Weights of a small mixture-of-experts language model, trained from scratch on English Wikipedia: 4 picks a token, 16 empty slots to pick.
Below are experts of layer 9 (counted from 0) of a mixture-of-experts language model. Rows are named router (the router's row for the expert), up (a neuron's input weights, with its number) and show model dimensions 128-255. Each number is 500 + 25 x the weight over its row's rms, rounded and kept within 0 to 999. Numbers have three digits each.
After each expert's rows: a language model's description of what the expert responds to. This comes from a sample of Wikipedia text that the model never trained on.

# expert 8
router:521532502480505532512475509512441477504495560531504511438487517520488524465528513542498500515551511507496515490510469461516496472515485428487488475470459480526518488442516528511494501482509470479506474477472520450476516522498486454514539484503489504535515523465472487478480526442483501513501526516482531522485522494465517522525534544494527512514510518499498513506489500486479531495480
up0:481513532453478463503476463492469517542523537560518492502458473499505460507540507477486554530528491472481453487538529459478479491497521521472427534556471509475465506536492510501492541467514477454515549472480458484484537504506471496506505484465494511509495498535513525492521472464484478486541457519497501513485461510525519500504513490478466496444503474515510466538492488519505519465527
up1:530516455485510495472494500501515466535492494546481434496504528472470521486474522523456496487524458501507534483489491526494490512502494458530511513493487448495530529477515497468491510495462524483523504493487529494512473527463482479498507493534459507499472461523506493484490491451493525493519517495480495476503536507500470554444473518505544535484458466528460518478545472528499491544523
up2:513483515499470510553507508522462484531460493539496489538538535500484521487533496480545488524498529479494505500487496476493463477499495467494510472518524490484505494532493478523509522516469506514493488567481529486470491535496521523464492488483491500516499524514512479520525508506496470448514497520510499455504533527470505498466507503497500483477522485493516449509467481542467490503473
up3:515501513516462491507477544511480566515485494493474486559489505493490524462483501455518491490508496545502528547524494503504514467539478510485510533485488453504481493482488496502486497526521467449452531493484496476485523471539496484519515541483490511500496494521515489484488517514490514468471484498467505477522500493529519489490503554480514532502542505537513517502502506524550505484488
up4:507509495487546524497546504461515522518493497473570514456501534500508506486508501514493480480527511538512470447501514524505478509496460508493511478543486520496483512469518517510489551518503484503524480525467530490513506433524532481517524467517491521477547535487470505509491515543524497475467535493487522521456465512481499482463514531507483498497537488512510484515500470446494494537477
up5:514484500487430520486479479518491441496513486519496521505482499499474490475516548568538510478524478480526481458501489509513471506524480496509534528514491488522477495499490531493493551515488535481501535483465514499499472470499470534467499500463519521514534537520481475494518496506477515487517479524525463521539509486468492497487565497505485517474473503489519461532504480506502479490503
up6:479459489503509531504521489474466521532501470508512494526504480508525510512486481461461521509529507484490463452499496497479488481498480486467454546462511472467510460469529547498519506523565496498492526515479510481563495525455496514482530466449482499518494483506508473481489527495541505503518480500536516511505463472567463480493503533518505462479502497484500492526529485487531521492509
It responds to: Commas and list separators

# expert 42
router:434510496477448480512500511495498460494535551514537481499512504479471488474507537475484523478558529500527490492495524519547508480483503492457451495456483475481516520486497533531495452505464446487479467488503502500517490524533482463514539513445473512499514488511501476479478513482458492546495500494496528512501449529471492519474516489479573538525478511497534545506524507502502506489474
up0:506534546497488496476514541481512537551537494465484543485495524501459485483511523537510485480494526497458503494501522492496496480541488515511491530497495477501502524475446522456526503466512493483530528538507479503535544528480528530493516476486512489536494484490486516510519512501513529471508496513491499462499497535498488498487507525521470506514509503471483476484521480501501473528504
up1:521503544502488502533501487509539488509541505534478449501491484516527493539468481513501507504519492495502460469525500486535482501505549534457507477492491474468509523472542528492461513521537528520497527535492498493501488485510528491507495523514525505465563501525530446435501452513535495496481533482487473489504441530492526505447498485502485514488512453486528511510520535491503497505510
up2:494522519539539517497509498473548478496513502558523557505447481481477506486556502519436506485483433527465528480526492494495521483534476506526518499511498503503499485487493495512553511511476484489497486536477528467526521485498491465470478524538523488505513489467492485450487492474505522507517521468534485519483519491475504507522517501529507530531528509513519522532541500516481483476480
up3:489463511491506553501531544525521511521542522493509468507478515489505480495479517471471493490511496492497503511511515512497484492470499538523553492496521502428512468445543539489498541499429499508517484466546512503479501513495491489506510490514513472471505496515480471475500537488514513495498497521500516508506515522486500495453502453506462537524492541495497557488523506462470534528453
up4:450513517510524518531501490522516499495504501511537503474504555476476480478487471462518518515500519512520474516493514498523474490538513515499520475500514464516515501487476537531508503482522455507467466479528456469498440539513500503498479519510524549515495450501471514518516518529498507530511532486474553506549467541459510522494484479468554548509475496526518472514474476478505497493472
up5:517516508516508432474530518502503467524502503482520489507517476484463521517486499509529522508487531489519487497517514453492499509524491492519549501446498471515525519502498487482467498487505462499498522490495469535475491494473537453508519522459464529512451502462490471464485540477515521527465490485473495558512516486515474529504473510433498520542473526447523501517481528504488516546469
up6:449512510503518500554486500486526523507486539514513526480474534483460540491512515500501535486446489501550460475464491503507454483504480507502469457464467513490522562467505527476519521494503509506473519479469497481521453522504507475517492489483471503539500481501477540459480461547556490503498503499480512526497519517459501498520477487479471504552446525504508500518482515561472511509493
It responds to: Beginning and change verbs

# expert 62
router:530477481481482450514484471480457491536518469544524486467525520496485510494509544506475496450504512524508538484504504462501502497523480527487457522465483471497493505489536498506526473514494500472468507489475455458475502512489480474520548517463476541511510503519520460469469493441461458494533499501502535533483483498497531524454535537502515522500483485486508540482527508513502526492496
up1:484482503456464525471525489497516496502497513526562480482509550521493503501496485453534459506481542515514465487525514485513536487500468501491515511496524524535517486498508508485484500494541470507503483478513460514476485465511525484562488503487475531516502514539489485526485536493540501448519512521509478489505515579475536515425494518491507482541508524536492523503509499496479508447505
up2:492483450510522515540516522491537494512515507522470482528507435497503478515516544492517478482516485512488494487512494546527488502512503504490522467478497483495528510490479516495442488546502523549494495516535505500493526495474493454503489499461520515503428540522526486501531506454510495497538509462522478525486488466509523497532464491508520487500510519539532532503506467458497540507497
up3:540471511506491463445525519530559535504500487514478494492455508520484461470514507513575480525518499491549523520472549483522480491496501507522491510539484510529539495492478547487506481514516492442525510528486468447500484486507538520526460515482503547495519453475507436541528464531477476489498479503471486502478491505511496548484534524489501490483504532499537508484522503494469472461472
up4:509492500496549525568501501469476504467468505525514502532471513508494493491495483471511510419528494472486487512495480514515484477507550469465515505510511449486535505508495473520502493496490488541513482529505509483522507517476540470546490503499486493507488500478464492451553487514458478520489482455529498491459472535433514471533504495548458488506496539559504522461514446512517542505510
up5:556526535492534454504495533499486506486496490535498472486506506497487477515479490471488432468497517481476477447486444492463448505447469536464507477499477468491521514529490521501523497492543510501526490485507487477487479501497517502509520526471493462523511489484531496511494496493475478455508536543527512539470486501508521493481564465482530515503511511466533451496549482428531489483523
up6:438501518491487538499500494522501516487515459500496509530509520513488469537486518490451486540470495520519467504496524536507489510516475534532488508447507499507495514530490481515468514475453476498519531514518443497476481509499469504519514491465486554555519482509500450492513502512503534480477536515512525529536504468513513442485529527501522485487479502504514512507553541508475525464532
up7:481491517507495513521505511473488506505509532551510498479503490494502466531496505485505470488537549535525484524493489452492533524494503475465499541453524476496480472515473533486523465484577501494531478498510494582501518548491505488499490497496495438509504557541491528464502490513485494452516478513477483491502487516475522465487473522503495556517516483464500523539519510496504524489529
It responds to: Place names after commas

# expert 35
router:508517497481513499485514523441465445525537530519527530503484509489469464509489499474481545519527525503541513457522500467492500494544482483467433462532476486501532495487506492509529453500452481500509472540487519474479527521523472502476515489465501511494520550466498543520487467456484470477498521493499512536479480494486479535468501490487527504535491533503524500546498520513483541441537
up0:545505470462515460521497467488520517460505459508522475507501536494511508506451502483508492507510524516498519486488508452472489514532475480523489452477478471492525524526521540477477513477528570533494448481495483508523493525514543487561436501481541487491508492501483522502458532502500442510526504462516487460452500466489486529508498515514491519494498463545503507521508518487509468499517
up1:517525541510510497486515473516499490485493495559491508502503486527502480474467512494480469462500501527485503435513546457492497434561479521486513521522493504490487502503460522505447527473455555502523507502506518515525533488521520503495507510490543517476519483492540520527495519545492485510522524526523527523493487473514497494456508484507532520508511511502535520493501515513475505470522
up2:492569549511516531504456502532535514519511521485484498513556474478504523511518487477482503490496466475467519501464479532490501526531483455501480468495495465519521472508527478545555485500520541479529487448537500517551512516492510500527489505540460496476500513515492506514534505509483469505479478509447510491518508489537510487472507533495517500486498476495510517480539520483501473509480
up3:515477501501480513469542530484480534492506520485543517496472507459510540508539512503481509491542477533522495501510469509496501464517508514449556502509543484470516502499478552497518507509484481462500437476498468530510524525476517477449485472522467467496476497542511528510493537507473491557532498499493502488511540498514503515492497524490511499493451455519511500502447527485546525500496
up4:456514504520529508466504511520465501506525488516550526480497502464533484453537485442457469477527508509542504491548511521478484477560489455530527479492539530510436492517453512468479515503498456531498462551459511501500521477505477508474497567487503522521488531495482471503490466527493451517536537493530481537494461539501508447524479512475508505497512580494521477483527524506539488490528
up5:516526447500491456503541491504491512527514510459476470512447511478459482512532524503511515518501472522502512492487491487496536498551503535498483517507503560518496521511564513504483461479510497481488482481502498440501461512460521496466514521492471509532524475524517509499463502493476492567504534551504526514478495476503497499459483503522468496528484481521515547540517520491496508493521
up6:518511531498481538483500488470483523506477496490535508500490463508505484489550491541467487530512481515547480483499496496507563498528516492479475511498495543486474491521486483463480458462490537500572497502562474442528553482505503497538505510521507469553488548508500472519505523473505528496543500472509528510459501465529511470496501487484485453514529514485541524506488542487466510469496
It responds to: Coordinating conjunctions

# expert 40
router:492524531491464454516473502485505478513486512556488514469482487506483492506472535473479481521547503528540500484505468522502502489477521515465474488438464465502519454460529521464523463479493482511464517498524483464482568500499531477502546466489502548475513521490514475478530506470514500498518545457527534530516448516492473538501516532484482549498503508550516510498531513507483502489493
up7:525529495489558493506517516503498547513498477544502476503482501503506533469504521544480496503519537496498525491523461473488470485508542547486495491528471511512521536561514526482477472547519516525463492480503514492467490492485476453445517483521493516489523502479447489466470517510534501538505466455499504562527490534525468532523512517481549495490494525504496508471512521500517484515514
up8:528480532468472470483463481530525476545501491500486483467448547515455543518488455516499535475522510498497500509488531509462537498441478541496481502488502514503490529508519507492500498481518438503464502485504537481481524516511464527524521489415487535516516521525510484459519478477426500491517502513492480513468509513493512536531546507522519510475546488490474503500512489531539472489515
up9:476490548487507499467511511571488478532539503481472556470493478489486527502491503503500537472523446490518474514515491523481499527512489467496509472523488523512518482489503488514488517531557490483508482500509489478511533497521516467503494520536512525542498481501519484511527515468516464510480522481554497529477492521514491487503488509504560538532503468474529504494543514467474475479508
up10:524515532474463483486471493530491519498480514491493487520478498516550525544523466481482530507478497519486483517510533524530487471480532482470489477475493487526477470542504457499524470486502511527486485474501501455541532514488482460486557483487524495541507552517514499518505522512484498489499528551484539526482503530509496518477499543477482480550514514515530520484514488469508502505501
up11:510472448495455515547481517483526503478484444518516512502506444514482439519485455470474480448508472505505527519527511508523484511493449495529505496520470543483573479500536527499491508512523505496445497471508483473478501541492499482437512501528469525489500517496485462489512481523505519520474522518488515508525498474477477447498557544535502495526529526523525480498523537498510516524509
up12:514499519469517468474514456530446574511463485466512505470504513508465494486492503502516507512507516479501503505515494483424484489514526496511466457528523493531501494515523509495524481502481435493522510490498528532501482536512504470498484496506503484514479515523517499533500517479522544512522548486492555483468502508511471504459498477529514494492531506462488517532567563489481524500479
up13:478489439484532540504505466472515469495485502533508456486530492516508523476436497503522515447481514502464497487484484530489508487514545471478525533447481494481486504504474480502489534483530533500524485501501495508538485496496527513510488471467520508496510510526478532466501503464504536479509502511443528492528516489499494461464521499474476503513479508498500497510479528504492497456504
It responds to: Field and domain nouns

# expert 9
router:498494503536481486495543482433453513538473526508497530486515534493463460495494531509545498465529490513503533516452493484473495482496551486521512477478464493483488515525547493460498511502474485490487455499466513534460525509518502468516553465536466514539499539486511494504507496492513516486481511446470487491509493537464496512519501503487523520566452514525530493504486515520499502500479
up0:477513498565464500514483516494511550484488537517463519489467551493485532539524470466489491494502494508476437507500494480499483532507485442498450443507536505498504513497549537487480532468489488481521473511515505487517459480538523466535484469503484565439494499491516558465498544507513499512495508495497497498499483507500500472484471518525488544515478533508508505519529486504514477506517
up1:492526495522505519481496513494503529492481525513507482505502529449485502514499432476524462475536475502532461536529509532528501499467516497494448499564478486530529492515472498507507500552480485471476486473511524494488522469482483480500480492509484492511467503489493492524466471495504514458508531496528516484493463520427519532543500537506454486537530523499496470512497489496530498503461
up2:514486479478482543461479514457486516508519536509455532494526501522533517477508532499515478518508524536528518508495508513491465484486529453488517476477467461435515522537467491473513481496541569498505460506509533478518506485544514483508505488482551543481517518509498473455490505471491526508522519492494511529504504515458475506514482485517487490494500538521479539455538490499489439472466
up3:555532497527490489525481494508442539522487498484529528494479500505465479499459529524531511542469469512505502535497484504499525526468518506484468473468460519473503517478555519506486500501488518473455471485550492514472531459467521491500499471524500511472503507514502509514516474497515522568489491487522475524521512498504496544455507496533469536500495524507459513493533513530494472493477
up4:465483490488517501484480490533500455539526518541484500474525460496493457470479535483469434463535463512487520501525497483532504468504535506516523534495513481494527459513486485478481513508527511508480534491504496505496584496509522486538502464507440511493527500507449467490524425505427525443484482502477479510530468514527500534509461485496567503527507483505481497492480482494480494491498
up5:496500450556496462521494484472518522522474510456506468503506469536475510505501499493478544478500503487496495450481513514502496531571547451493461525522530534508484527482506488499478524500505503538516491504482484497530530460497513532484547474510471507484537495514473504480498491494509516465512516480473502513480488514510498513486491538502488530525523503491485484516525499531522500524479
up6:495497503480505479498491534534482465508498528466519512463482510510503490486489515484553498498486478520536481493524509514537481550518514499470508534521474433494481533527497496465511538510500501450535478468526496543492532493525519481508480493512466542470472514487480488487513511496498525485475488444459513513470527523512466487528488501500516508483490490523528524480501530534461527484493
It responds to: Ordinals and suffixes

# expert 45
router:518531497468493515506498541486495492500507501492486486501457542535490476456487499489515525485570515529551493482488443482542517475507528465484469469458486536511501480481487488486492477551476466492458453512486506496477501513463508465491486463461474526547514515492506474508496505473501505472481523490486509528497464529469478508446470513485512523499504534488517526500531501528488531505487
up8:489522470514497499486550479481504522470508494521472536514515504494500503453525495515480498501485506493519517481469502568521487487503495456520487521463510520480475505516514516464498474553504502509512506459457491518505470501473497496543473469502481468530517486514520533484500511455485502524488500480470521538508481500493445487497472476512494486527493464511525550531448529493499475469517
up9:529513543484502484483522493457519463450482552510490482516494522538543488511507502499510502456526478470493485486508499516462511486471433520546481519504499527499519462499519519495480502502489517534495529504502483517534513490484486520532491485491491521508480513527489487494490510499499463436499476468499506537505491434520478502548465534493526467531516499511484525484465502437500493471480
up10:500498537520442460488455527481448503507566490505466506498521507482455505491485502484502512517473494493489463445489498489509511515487535468439513529531474518491495493475503516485441509467475459494502453532519477518469500497520482465484517493482504515533502551501483480492516486510474522481457474474508459461475496491498510528525467512513529519510479484506534486495524521520487489507551
up11:492503461464498457497504484509515519503467490509478558497499483506468493506577513497493499524517538487495502475579492484499503519492499500535499527509495493513534532473494490503502494480526530473486493515478520467549515509491468579482515497488495488466497516510512497472466487494487509549506462479495497514489539509454473517570493562528506514462474483511484500485483489506506475549460
up12:521496526539522494485481534530532504515527488549521473490497560461451463476508507465493522530515487484527538504494498508509449478520466485516471474557503502487490504480514515460519447513509494508571484479477484499481465516493529497500488504480471498524504520480462508519466478507532481492487507462486525512478496509485502513466479484496462441472510455494529485514455460493500492506551
up13:422517500469510522510474479534479510569494499504514495504503526516502501498494499485480506508518519476480496509522509467490542473528479489511498483527492513486511537523566469516451449465490518521491493488488485528513524459512499538520491486483512499516505530499558478523499536565504514493568531518511506477527515507489507523480478508489490521524486505515497531470504458485490510511439
up14:471531533465489528553441456505506501505438457492519507511524469512523517467444526519518528478510482487498534456512496521447530506459504516498532528476476517511495475483549504484503484489481531496512482480509480510492522501522470528471498516498517534472471483471555491465508527470480468497522492452506529512511478495496502483484454497471518517531510546480513529505496514498528486474503
It responds to: Prepositions and verbs

# expert 24
router:505494573514485470525478547501509444522509471522505507468528476529478480477525507501553511466530521520524536486493507453526487513520516500474501509446448455475526487473546564499496485504483482479504486530504506469477514483524482506511501451489477489544519481523533490470503544472505482490493511508496519512468407535451489534459509533515519491538485533514489552477485529562488536515489
up7:530502480545502473456507533535494485534541531499507482492479494524511538526522564486497504470548467517492486536504492494487484480508515499516508451486516531439512489510490478507433519509516494511488460470502479496474508501553479528521491484445491528536520512540468491508487515498522483516499488506492490512511487506514490514507479537501526501515501483459486542489550553482498456489511
up8:506541549487480510464481504529528532435538523513468524452482492492514517504497527500497486536523521513479497507503518473487491546514506522533540490507503502486527499464494502529514459519486512479480521532499494454491509532508536513502520488441485460532494485504496504500460484461499486512513503510501479503488461522495540462508501533492507450465526532469485532507482540483482495473499
up9:536500564516550535548505531478464514525532466462485518494482466487458521469509523521462481489520522501450503488525520481566473527501529532520460498490503472464486471505513526491508500497460497454480486485510509501509472440456508486483484523479557479534460528510499524502517497524489502474455520479506456501478485501500510557491486493524514510520506488470528514504437521494458508462470
up10:545524513470518538533521507476550527530494538499520499497473507529469507472493554506500501510489505505499494490505505464509471510533495523523484507506502468534489473437479519468471459503523462533495496517524503486552476528513522501474487512528492526470506504498514549471471540540502521488493466489519491551531502482468477453500482510518474514526481462494514485499499500461473537518502
up11:501484506511519509557513513512520461498482535553484509491492514496414488512484545464498521518520476490500522494520519451500490503473509497463511474487511455499460483504462556500461502460489504480528508545516453481507502533534518518486436539521498510498510483483492573477487471543515444529512495505480486501496520530477528529494520492526482513500450490499492537526471513508478510487483
up12:511466525496505510508472452475490499475494503526502509488511503501499521450514501481524487498552504526469538521527491445508511450523598477508515490514512487547553501495512522496496507537467480537465489498497535468478487484511442497533536500493525505512520502468453474503477452506463492498467528513500470487514458495524474528492516470508500500505528502521541508506453507531532463485521
up13:518489472510454488516435497507507513511522489485530497497481512503481506499538510472496460502527530461479535489497500493496505504504533520497506477522469463483476492457469490464500480467498547479454501505485512486508497518453473484514496498519464491520513561459494501489519496515483462491452517536441493483473468521502465500476516458556516518499517517477498529503522528542513523490428
It responds to: Location and placement verbs

# expert 20
router:480534491494471496547464479501476509467506510485496483477440504530453490494491509488524479495523503524528512479521481523494496500534472508492439480465475480528553493483513472477479493497463486462488508470460516508479514537508490491515493501506491508511461532499528476468539550449464477509474486517524522547497448506496479504506530535505494517533504537512526560452483488467522540505479
up7:496512448480474512485521447534514494484497492466498488537521511450509504553465476511503490500490469529507489476506477504530485521495559552522487522517497549512518482476470530501490517499516499519491492516461512528480503505450524461474511537437531513500513549483505470492470494512513529489498503513446505527485452480500498515484526483444490523492506494475519510558470483515483497535465
up8:464476517558493527489502434498491464513528457487528478487525456509491522432486515526505515458489503507503532508501528466504479519520542520519533506542502464483520490517555504524523514485524496492481519510466473479485487472494518501513488542492503514528500512504487514477455495479518525506487493492491498542522463545478468526521493503506556462488524448548510494487534480484504507454475
up9:536536462519480525497508488524504531495523506449532470476541533497510520511513526472500519466483487492535497508497489531470470480548474492465472517508490467495497508426487467503465482491476448484503491504468509499505548530523515480514539521515558530490494515497472520485475567500556488505509479450470502545497479521466555487501547501509474502492539523486504536466533473518439497548540
up10:528471533490521484511489440522483500540533498491473505501531517523516519505528482458488476463563456488525524475535518513507530525528502485495499455523487484494500482443497490487480479493486489469510513486470504483427467510520477510515561517501464504483478528518501524466515537461471479490508513496469495514520526493514502487528502529485466485492484531490477494519543558481547474524508
up11:463486479457486510470492492491477508522495497486518505512472508507483532518503503519507516512488504513554492502515517494515507467544485452479513454509494507522496522508504479493449481541464536531552473496501508496500516515503498494454496452457482513516532493501539485501500478488523495486485515466506493500521507500477527486515509511521462499487495510480453573503490480498462498469538
up12:471496485501522467502508484530484498497471506483506448502476514491479547469478516460545477460485489528519477532418488504514495436476525486514479486505498482519496501502494485491466539522489492485516520464519488505481547481506497509508497513499461490513475544474527516487497524538508505494508504479518492537530508499471524502478531527536524512521482477495478517503491472517516491496497
up13:550485509523532472509546528514471510477494518489485518510468468508456508449519474515513534492507465502515528463506508513533494473507462534504555477467540452471461477465521499506501511544477472468511486506521480509509510499482462472512463547516503492480510485516463458500467470489528523518536506540552499521474494479540489530472503516448484526531515485498517462518466506461502513464505
It responds to: Media and organization names

# expert 5
router:491553510473479531495503537469470482484517494503538510524511541501469480465502531494555517460528518510486502511502485467530494496553496531486490494471456507505513477488516485448483502542475492505479500566488504476435503523500475466495528469504496504517516562491512495499486462427435468470498503462465521531510465504479466507486504563496520487498473517525473513503470539522491538461505
up1:500505520509496537503498511464453511479483485448480487446497497510480552493483484460475465479514453477528450549506515530541478474487522516483504494538454504513485487488518475489477480502493493511469503535511528485520451499500496501511483499515508520453515458494472526491524520514496467501487493523513465460520515522517475490541468501488477532502455485486492548508509495508463477503479
up2:519490523487571517516492490468511486489503472538443574459528498465534511511511510502522501515500519510497523502477488497492514500463519487475516492518530497480498496484509493489521498504534509488505502460505480533549501488468485524479472491502462519489491488457513507519465518511514526545496494531514470504448500459508455478503501508511501500521474499477475526490502504489525491587502
up3:506516483498470450514459498487484523479516500510474530509485504470514540471521590508504521481453449506529476516505492511518509534508491530524505504459473528536501496498524463536524481512498493486480506498468535497502496509499498530481493498498530468505489513524493475465568491467466520525486490494499482504498511537530473531451518515489465487529509508422462501538475535483485459544498
up4:484534473547485507528470511511532525514462498474489500507463475539481506459494471494493513503503501508503477482497486552507464495498536512512526468482527515477478484544551488494489542568441464529522457561516468513476490514499493510441506524519520487497500497513503479506502480530546461498499488494494506490481450506489471517525515502466509537498508498519479515506482518482471525537478
up5:534461512505469508485501449445531542478521509507516495498486489481440534472531466480501501482525490452484467469495472457521530495507488508411480482496468476479522471495494491529508507496527486512553486504525464456510463512491489504484512512550487442529517481525485437543473485494474496458509511461503512516536535494487514528507494520537517486523501501513508533506469477452492465448473
up6:499467478513513497487477521491489473499496474506552523497503508514508485490508496474518521504477483514502515455500484492546520543507510458519477505471515515537473537505497563478526508524513471491484506459504510494493487452451510529528501518458480480547492459500487473489505503505534501529497481561499472521504468518493496472483486559507494532483505490480482488536599465504487467553533
up7:503498559480496497458469520493485476522517507522474529498517534477450513471476482535502540512512436536516478498515552507467511512482498524519479490548474508546509467443505483487470520525520488477512525521516504484476502536471525516538488528479483509493519486514522513514531472496479515489536498476496484478506506482437506523464479498482523482486499473523507496521509533494510514456506
It responds to: Clause-linking function words

# expert 0
router:490476536493506492521502504491492480478516516482504521499454475527467466504517516511529509515522513557509491470509499484504508509507505470502466445459509524518546483522493542476465455539498466461475511497477502512448518558516490470476506516511490527524508490487463462503562570463489484476492481477485514520459462517498448532496522547467503506562487474483531483508490505522516508505505
up7:513493451490484530510477534525499499484479469511505518533510505536469512498516539527518540491564492526450533504471546486513474499508510512543517532514525487509551511454526511515516488435469519491500515516537530459495522474481512485506464520448507495466501525497498503513504495474482496526466452509489528499504499481510498484504516542488497535455536482518543525513482530521482467539456
up8:526508479517565529511501485492466512485526511536498517528504497480523499495483482490489538512484536529512530518532493458478525513489540484486502476467491528489510465500501481496467544531496468481555484493474478452528525496490508547497470473505485518529487461507500491529472500492478513506522513472479462525497515518510525510466502502415524466518481487478522524482496454559494486502527
up9:480501540513501492525484488505489487492511532544551519518470497512494496469447486523498481519537482493491485478495540491462500494476528527519468506526468473490473499529475503532513480503520497516536495527485524510511445535469506468516509488546524494514540497471495511496526524495478493470544523442490515530474483481505468489471515531496535503557461515468463462516518524501533477529466
up10:506532523465492481484520490505511499445431502543538521541521470542484505526550510534520502483504451497473505490524461472511453491534515469528499447528477523511538536488510539518518486489512513511497482493511508530490502539533490447496501493527457475547498486502468465504517499462482481503487481537470443495492517509492495509500497494480495489534510477512521466524477514542473470504503
up11:523500506524523472461446531463456526503518500485513463495515477510496488501508496492456455444539515504528456499502479491514471494543483450520453489462497497490530493523454489519473509503496453429502531496492559551484507511513483484528522528475455464489494503537507476496498479518500504471536537502475519491527512500483494537474466513512490476487494500482473474538527528476496517522512
up12:519518532497502523517527500473485503473565487533534516465476532548498523450490479491503477467497508516471503531527522561525470524484523510488507470493502547464534497520513493494460493481523481510540481507495455550483494476521524543522519509506464507531521509528489486503507495486508502487480492487505476523506445525510490523554485507472497537478546515500486471513539476483465500508521
up13:480501488493519468544503505538531497468556487495483517521460541552481506557499507513495516486497477524524521492530471487502528479514488500489490493468482444505518547465445506477492448509496516485473474498510543504465509518509530510478478494483528458497496540503515520494491527501529492518505499494507502545499465503462554448494502522544492518500511514457531494482487486476460521545509
It responds to: Awards and achievement words

# expert 18
router:492530538506470441509503525493463474513507509493505476510475493563465510502509510496512496509544524522493472429522455482520510497530482493491484525494489503488533503478517511415468455503518473472523484529456493510471523524456481484497536497472472499522531521499496467479518524481521505472508548481496511517512462523483506525480465515496518483513486490471506521493504493466503519482446
up7:519514487478476456558491515534479496499486485502475469503489493479484475482508482487509493480549530552515508504514485473525508481508517473536539495503496482472455500454529492485500527485507514461523521517508460488502491542480518512507511473529485511458518545487514555481494486513516536524540509478484463495477499494500501542522513497510514487540479516502473519499535463493502549427508
up8:489508493466512485480485477520483511516461521468483446485497527565518480520477496484490506525550496538548446485510471511475502492489511495539486485521545517511537459485470488470478505507496472507503501502481507495442497486518491471526506500506458475518470489498452522555507513494452498463508513491498527500523494459486491526474477466490530523507546470510496465511519493515518481554490
up9:505501492514516516496503465489463513536516466499539490498505510521464458539446551520484490470499503489487528512477533487497555513508520485454509482528477501478513525530521479490467533466440469527527486472478464508523498463527536509480469507484515445488492470538541527497516515502469461491507558458510499474477511507502497496489489519467480480462538476487486490527491501488490481506555
up10:498500546534512501514554497483501487488536556530480494505492490485441484499481514519511515506513553500540498455524510488487506498495503533501529483512507470503538501473521497445506499468511521443544525491473471507516532479521491493535485444477487512490504496453509451504460499510479516464491555497514526501507507572498492497470452469532457497453498540478504529543529460502493525509508
up11:530434499481470519533520513484492499537500521525518506469507519530502485462464500501508510481492490496554528480464521473493546517505513526508495491507540483521531449483533507532500496500587466497490502488499546491480483512451482516515519518475499467501504500514507461486511500505514507505479536493452519513491481523421513556493507496488514506449523494468487483513503542505479487497444
up12:507519468535505476483515511502493543521550499480530479452473506498488503563505486498537532480510535503504481492466513445537530506490498502482512516544493537508462501498480466503468522525488498494519482510545476526470482495494480508463512513466514503502494517499478477495490456447520475486482531502448493510495528525527515480542516505463501518529478489514543502450509497493492476471506
up13:501495532499502507511464494538446480495506510504462491504482517494466506509505517503527503497481458473561448478505507536514483493500467499516528483490534519514478472457462501472516495502537495516526520487529521512489482501496506423492512532475513483470502532473478524513492483461475509459539525500504535541525518537465526460486501524473526524505500482468506528508484538473506502540455
It responds to: Common nouns after determiners

# expert 11
router:455533455528463512538492515513490499494487532521486489447509529547419472531515502527485510493501520535537513492511513547529494509513492498525484530465472514525527490489488511504477503499484476457488499534454494459493497473470501500499504513496482523549521493461502513485518491474458415455528526486530498497490434506475492503473509502496508486513482519511523532529512509531494491474468
up0:486515485496505476468529488526511483505485472521505493495492494467489494455504475515501535535550518495471494501504488486528452486519515493538473498529461523539440478519470487526505494497513514500493505506493486499513488495512466515511518488519506491556493492416564498461504520480457500514454531532480562515493493514475481485501482525478507491509489493499467473527483468530468469437534
up1:494477472494500532499515509475513491549455511498509490466498521536527508489477478510474491499498512498485490524452492507464477485484477431522518473538500492487452470532516467473503481477420493455531456497523513448489480499531515537530493483490515487560519502507510508498560488514526503483495487452483491498521510493520503535523505506477525568519495486525482503488465518470472514521508
up2:525498488493480457461535511486521465447532482507463495510502492523468487539469515515515490491524507519495518518565493515498491504527535491483513461505514473472499515564531464509504498480509510518489486473529489531491504547530476517516494486465514517458481497445516520536482485501485550533512525466484517498505494512546504541490506473565522506506468483531499500488466482511456493513454
up3:470532505544483502512499494527497492442477473470515495481477502497526476481517531489490480494507498532485517509473498519501504479500499460481494497522455497474509458490561512453519525474455479506479498512495485478502501516506541446498542550483497545517558490547523490487546463556507474477507487555532494532513515496472458516465506477507541486489496487525520522491484537538538481507481
up4:499587515489480492476483485505503481532503500512564501496506545512463498504487502470498513477476511515492479445492520494474517494488516494475477483499487541502508472463504501498499460494469503559530513486539530421509487479457518545510491447528517512516493503500485477495505534517505495500499515475484463466516482487497484499481494536510506528519451533506551513489518494507508511484501
up5:540508484454508481531522508515520511485533550502501491518494511495506488527502512495495472548458478518518499517459512480477486476520497450511475493499563543531539507491551475524513499484529488484530506507495463482532530501498513492489484540514471508521469477457518517516503456488505491466490494482512499510549555516471501503538484497488512463485495530529544501521517543460492549488491
up6:517469477475534524532514520498473499513521484473520479471481493521462493511453523464506458494517474523527534542540510507461505504449440486526509491482513489531477493512480504532478528510482510521487477502516513497475489493501519538538497487487508512510515554520501491494457542484481482506522543538478504502467483568516494540517510488480501508547516507495493495548494450471513511476498
It responds to: Dates and table separators